Experts of a small language model.
Size: 10 layers, width 192, vocabulary 8192.
Experts: 80 experts in each of 5 layers, 96 GeGLU neurons an expert, 4 picks a token, a softmax router, a shared expert of 128 neurons.
Below are experts of layer 4 (counted from 0) of a mixture-of-experts language model. Rows are named router (the router's row for the expert), gate (a neuron's input weights, with its number), up (a neuron's input weights, with its number) and show model dimensions 0-191. Each number is 200 + 40 x the weight over its row's rms, rounded and kept within 0 to 999.
Before each expert's rows: a language model's description of what the expert responds to; "mostly gets" lists some tokens that are sent to it at least half of the time. This comes from a sample of Wikipedia text that the model never trained on.

# expert 44
Music genre words in album infoboxes, such as pop, rock, plus capitalised name words like United, New, Western, television.
mostly gets: " United", " New", " Western", " television", " Northern", " West"
router,188,260,225,259,266,250,239,224,237,224,116,276,188,201,185,223,226,230,168,195,181,239,212,183,151,191,228,193,197,188,211,268,142,230,315,175,210,209,228,227,235,194,255,194,257,156,165,188,219,213,143,205,124,193,219,240,179,219,179,182,192,245,248,229,164,155,217,252,185,112,162,231,137,196,209,241,178,170,132,191,260,220,248,228,203,116,200,211,246,244,103,198,244,174,167,211,147,192,199,183,155,203,208,200,216,237,173,196,210,241,227,166,168,234,217,199,152,112,200,144,229,171,260,199,139,211,191,145,159,219,203,310,207,211,228,158,176,237,201,309,171,192,205,221,156,172,243,183,173,198,247,308,165,186,245,200,202,247,214,211,172,188,186,232,215,195,187,152,281,208,294,231,242,150,200,139,186,199,238,190,140,168,147,201,222,257,189,156,197,301,210,233
gate1,145,245,286,186,157,193,257,209,249,208,178,163,198,144,153,178,176,172,132,236,212,259,152,206,161,223,183,157,257,179,144,203,168,218,301,209,226,224,227,199,262,267,170,195,196,221,213,222,225,136,195,178,154,204,175,197,262,179,177,230,177,277,176,219,222,204,199,188,209,143,196,212,142,168,214,212,170,196,202,230,268,232,310,169,195,188,146,176,275,245,203,208,194,210,205,235,125,228,290,173,270,215,229,182,231,205,215,231,216,181,174,147,256,260,195,230,214,126,156,197,165,202,175,202,228,216,146,136,133,221,253,282,213,163,176,141,189,228,222,278,211,197,203,233,100,249,275,186,205,233,192,227,194,194,230,189,245,222,198,211,210,216,148,319,228,214,196,75,200,177,208,162,199,212,165,147,190,141,243,179,174,174,186,182,200,130,183,196,264,219,261,180
up1,160,181,272,217,164,191,270,155,230,201,162,219,238,112,167,213,156,158,199,182,225,259,172,204,198,171,207,209,217,162,182,172,182,205,302,207,223,199,233,191,231,262,161,230,214,228,179,194,184,154,169,194,169,170,170,227,270,215,198,236,131,255,220,201,251,191,206,167,209,101,249,161,138,184,189,275,167,237,200,227,255,214,318,186,244,151,174,169,244,168,144,205,221,229,192,228,145,203,220,167,181,238,199,169,226,211,188,296,161,229,121,145,189,246,246,227,190,179,148,169,196,230,197,169,244,222,177,137,115,229,242,266,244,178,180,149,175,228,230,234,180,176,178,302,95,215,213,226,207,246,161,232,184,185,232,179,227,208,199,245,223,178,174,296,290,239,223,84,194,191,242,184,193,169,192,143,244,175,209,169,170,194,195,141,201,157,177,210,270,185,218,206

# expert 42
Single capital or small letters and short pieces starting a word split into parts, e.g. N-FC, b-ust, trans-c-riptome, M-auro.
mostly gets: " P", " s", " S", " t", " N", " p"
router,220,250,165,155,193,162,258,194,134,170,222,232,260,250,142,171,186,207,211,248,180,187,199,202,211,222,224,196,146,185,172,216,177,270,130,229,200,112,241,160,284,195,223,234,158,187,184,236,164,251,269,214,295,185,187,246,118,197,192,147,193,139,238,190,245,182,191,177,159,222,184,208,152,253,221,204,235,237,154,156,231,220,175,272,216,239,172,151,151,206,243,232,179,262,165,207,209,152,156,140,139,256,166,198,155,190,223,171,141,225,262,194,216,237,125,212,211,158,146,250,241,208,185,140,169,315,199,204,252,216,212,212,168,282,180,148,239,230,212,196,178,208,174,189,165,188,237,176,253,233,248,246,149,150,222,141,159,218,188,182,168,239,187,258,232,167,202,147,234,244,213,141,281,173,223,156,232,232,232,317,205,189,168,189,134,235,160,219,210,241,186,242
gate0,159,178,171,186,241,209,211,182,229,155,262,216,113,214,201,254,167,192,231,200,305,215,179,174,174,178,269,218,189,187,173,276,249,252,165,207,159,216,159,183,289,230,243,161,223,244,254,243,216,151,210,172,117,239,163,215,192,182,189,131,176,187,199,186,184,247,240,204,186,243,198,135,189,192,175,124,203,197,185,183,206,191,229,202,161,148,257,207,253,289,265,123,267,232,226,153,164,175,141,150,203,191,225,92,247,188,100,215,196,144,134,216,267,272,177,199,166,184,187,258,216,185,156,232,184,174,160,192,185,229,160,149,192,145,222,194,145,159,206,116,140,145,183,192,254,198,203,197,226,236,161,242,239,249,255,191,233,189,202,158,219,179,293,167,191,234,226,227,172,247,189,244,224,169,199,241,182,231,138,205,238,201,243,284,206,170,177,184,230,252,166,224
up0,223,202,178,194,186,279,212,215,156,196,245,196,148,187,238,213,174,163,245,193,172,189,145,191,216,209,220,259,234,190,162,211,210,269,206,271,139,228,176,210,227,176,171,209,207,165,163,226,175,179,204,192,184,302,179,227,222,167,190,187,200,190,167,144,240,211,258,126,215,240,269,160,175,150,228,210,123,255,109,127,248,187,256,183,202,273,121,92,235,171,122,197,180,232,191,269,219,177,213,230,158,248,194,191,204,224,243,200,263,206,162,250,226,186,191,188,186,187,248,219,257,207,207,150,169,227,209,130,243,153,170,278,223,193,290,172,171,193,244,209,199,206,186,231,205,203,167,228,114,206,152,151,128,165,180,228,218,241,241,242,206,231,209,231,206,271,286,244,180,217,249,146,141,224,162,229,261,229,216,287,144,207,219,198,223,231,191,250,286,250,161,156

# expert 35
Common given names and capitalized name beginnings in biographies and lists, such as John, David, Rick, James, Andy, Par.
mostly gets: " Car", " John", " Par", " Mc", " Ed", " Am"
router,214,183,173,203,186,187,205,176,214,235,210,258,179,141,224,196,147,220,144,181,158,187,165,206,131,209,242,121,163,193,206,216,209,174,180,148,210,170,239,209,199,202,272,204,214,183,221,180,178,191,253,190,140,203,193,160,202,177,243,145,181,234,268,168,149,208,226,217,226,194,174,264,112,217,192,243,142,252,189,184,167,222,115,238,215,170,226,166,212,190,190,192,244,132,141,206,143,164,223,178,124,229,112,197,192,221,160,196,250,156,204,192,156,199,241,172,207,68,157,140,229,226,340,248,242,239,202,228,174,266,235,273,189,247,109,133,258,249,231,204,226,217,184,232,104,219,226,201,158,205,197,221,196,228,177,262,194,249,276,184,161,209,214,177,187,216,163,172,254,172,229,204,130,218,257,206,237,101,238,200,187,252,179,208,186,283,187,218,242,206,227,189
gate1,215,235,251,209,187,201,248,158,145,154,260,151,208,167,174,96,259,149,263,158,172,170,309,237,170,210,227,160,190,205,124,246,121,196,190,191,150,183,238,117,258,241,226,181,214,179,261,252,194,144,286,195,223,265,173,176,214,172,148,225,273,165,208,234,170,196,160,142,237,188,208,203,191,222,189,218,205,212,218,217,220,175,186,134,232,183,245,156,217,230,227,219,200,200,196,275,187,251,111,222,167,201,216,122,206,171,157,166,175,163,195,171,168,242,166,246,190,138,191,201,148,160,204,155,277,221,135,135,121,222,165,241,183,166,222,229,231,171,216,216,177,193,168,212,187,208,251,220,235,235,257,203,255,120,204,127,215,215,207,182,156,234,161,201,156,196,282,150,196,212,125,295,163,197,244,149,260,186,246,193,151,213,194,206,189,203,185,196,217,144,248,224
up1,207,183,237,219,214,186,224,239,236,126,185,180,201,247,186,274,220,250,189,233,262,235,170,236,249,249,133,188,240,251,196,127,182,223,132,242,245,260,173,218,142,174,200,168,141,167,164,188,157,216,190,236,204,179,231,209,177,211,234,202,242,237,193,160,207,226,199,222,195,244,186,154,202,172,166,205,262,237,173,185,213,273,172,218,154,251,194,200,147,241,175,194,197,142,237,154,239,138,262,132,254,175,183,263,152,222,174,197,273,280,251,228,210,216,221,199,230,293,210,211,175,210,192,175,157,199,245,207,323,167,224,179,241,159,216,208,202,231,208,132,166,245,282,217,265,206,217,121,171,160,121,189,250,173,149,232,217,197,200,226,193,206,279,187,157,175,159,262,204,199,165,118,233,217,204,221,98,190,154,243,222,188,288,202,233,208,238,208,192,260,163,110

# expert 2
Vowel or short letter pieces right after a name's first capital, especially in foreign names, such as H-ue-y, W-o-jciech, F-ür-st.
mostly gets: "OR", " You", "ED", "IA", "UR", "MA"
router,230,202,178,195,243,282,165,165,210,158,161,268,162,181,203,196,247,122,152,176,156,231,197,139,223,178,210,163,140,186,164,235,257,109,262,209,164,168,161,244,249,170,254,216,248,233,177,184,123,224,177,196,184,188,235,216,140,286,300,169,220,245,161,223,174,234,195,155,230,160,256,267,101,169,135,237,185,134,149,153,130,137,151,165,184,190,193,150,248,234,230,176,166,269,225,216,238,145,190,200,202,190,189,167,193,173,219,230,222,177,187,181,231,200,238,180,179,137,167,175,156,169,220,191,179,177,198,250,204,213,162,185,213,208,143,186,220,257,191,138,235,210,243,192,113,187,204,179,105,179,204,153,204,194,211,186,233,209,162,167,172,176,154,204,152,193,103,204,194,315,178,235,207,259,245,206,299,200,156,219,192,243,195,140,243,239,186,186,220,177,197,185
gate1,151,227,185,235,188,249,243,238,214,128,230,153,182,188,207,276,188,86,223,234,199,206,175,164,209,215,127,194,136,171,219,217,126,213,187,153,121,172,122,254,287,153,199,154,126,134,190,227,186,178,89,213,206,194,214,225,98,250,248,318,160,187,132,203,252,226,209,213,161,234,162,191,215,207,196,167,182,211,212,109,238,201,201,215,152,193,199,228,208,172,224,179,147,229,186,153,165,89,163,228,183,157,260,206,221,204,155,277,226,263,184,189,216,232,203,192,222,210,241,174,215,217,187,230,102,267,243,194,245,207,171,257,169,211,206,179,212,234,211,204,203,172,213,196,130,183,184,252,168,197,151,211,269,199,172,209,201,212,250,235,183,267,138,232,169,254,163,234,236,230,145,190,205,195,257,225,158,189,208,199,235,217,177,198,221,201,223,127,233,243,193,180
up1,151,199,167,177,150,230,209,178,208,158,211,191,276,167,190,232,227,123,152,167,135,236,157,185,195,235,169,210,178,163,234,155,166,198,274,223,138,102,175,216,272,134,146,117,249,202,232,207,205,275,163,285,213,160,197,137,140,214,186,248,184,190,224,224,266,205,229,218,188,166,194,227,152,204,182,154,204,226,242,181,187,202,133,234,158,247,178,246,183,242,214,201,200,209,227,144,183,171,171,174,212,168,226,233,234,186,172,238,185,295,180,246,167,262,202,235,227,207,159,155,170,309,222,237,118,222,268,212,215,142,152,167,179,241,189,95,208,233,208,265,177,200,187,193,143,209,158,230,183,145,190,250,246,251,204,144,207,248,167,209,228,167,187,208,272,199,192,217,158,206,218,195,189,236,234,229,160,199,181,190,152,161,168,136,203,191,282,109,234,241,149,274

# expert 43
Opening pieces of words starting with consonant clusters after an article or preposition, such as sh-rine, sc-outs, St-icks, Ch-ipewyan.
mostly gets: " Sh", " t", " st", " d", " ch", " sh"
router,204,241,254,162,244,177,277,211,250,128,239,196,203,265,204,118,180,313,199,174,168,200,244,250,190,193,117,217,90,197,204,224,237,183,196,215,247,192,196,224,186,169,230,231,163,124,197,262,147,202,211,201,190,184,267,202,121,204,206,174,215,218,195,169,231,245,201,157,205,189,149,130,176,252,193,228,127,197,199,179,222,201,168,220,224,198,203,160,135,180,126,194,216,134,227,122,171,256,186,167,145,239,194,189,158,144,202,193,250,272,183,232,150,212,212,216,234,204,183,165,169,248,315,192,249,130,223,205,242,148,263,273,190,226,184,189,214,205,210,212,204,164,202,242,177,220,283,204,201,202,175,263,179,203,201,98,219,225,169,259,180,190,132,159,179,174,239,202,243,198,263,214,239,202,277,144,218,231,164,257,251,222,177,181,189,173,189,200,178,302,181,170
gate2,266,247,190,193,241,181,218,239,178,154,204,159,190,237,176,168,176,165,227,194,219,200,164,278,171,276,214,192,229,147,208,244,202,230,203,215,188,166,117,245,276,153,180,216,177,202,156,176,205,163,180,267,159,153,175,163,142,231,205,151,186,159,219,225,259,205,267,249,184,251,232,183,166,180,192,208,184,160,158,134,257,173,103,229,240,153,219,168,222,242,240,247,219,274,175,157,133,195,170,104,191,204,248,232,263,144,230,162,232,173,171,133,135,235,146,234,147,202,160,225,205,179,186,238,105,134,166,175,136,115,241,212,198,161,197,227,228,225,242,201,200,198,199,179,204,246,208,158,227,174,254,106,219,170,165,193,185,187,178,244,219,263,185,193,192,181,153,128,253,176,148,147,180,229,188,177,134,187,197,225,235,220,133,238,114,195,187,205,291,194,260,185
up2,169,166,222,164,191,258,200,165,186,275,213,187,216,224,199,208,288,248,244,247,212,173,213,151,245,188,294,173,207,249,248,149,217,172,237,235,216,209,209,129,258,288,203,133,224,183,165,123,193,214,189,131,212,205,208,267,150,223,170,308,127,191,164,123,184,156,147,117,171,249,204,195,248,213,215,243,186,196,196,229,161,228,239,138,208,231,223,175,284,173,277,186,225,239,146,257,254,272,162,146,195,175,261,188,202,245,208,202,150,214,228,211,218,215,188,180,192,143,176,284,213,209,140,205,184,205,220,251,199,206,208,105,197,204,258,191,153,75,159,226,239,169,221,246,259,184,191,173,192,245,172,139,212,186,242,196,131,198,193,210,172,176,166,213,182,186,255,173,222,252,183,188,220,209,216,138,184,267,227,227,161,176,208,164,243,263,194,179,184,234,164,199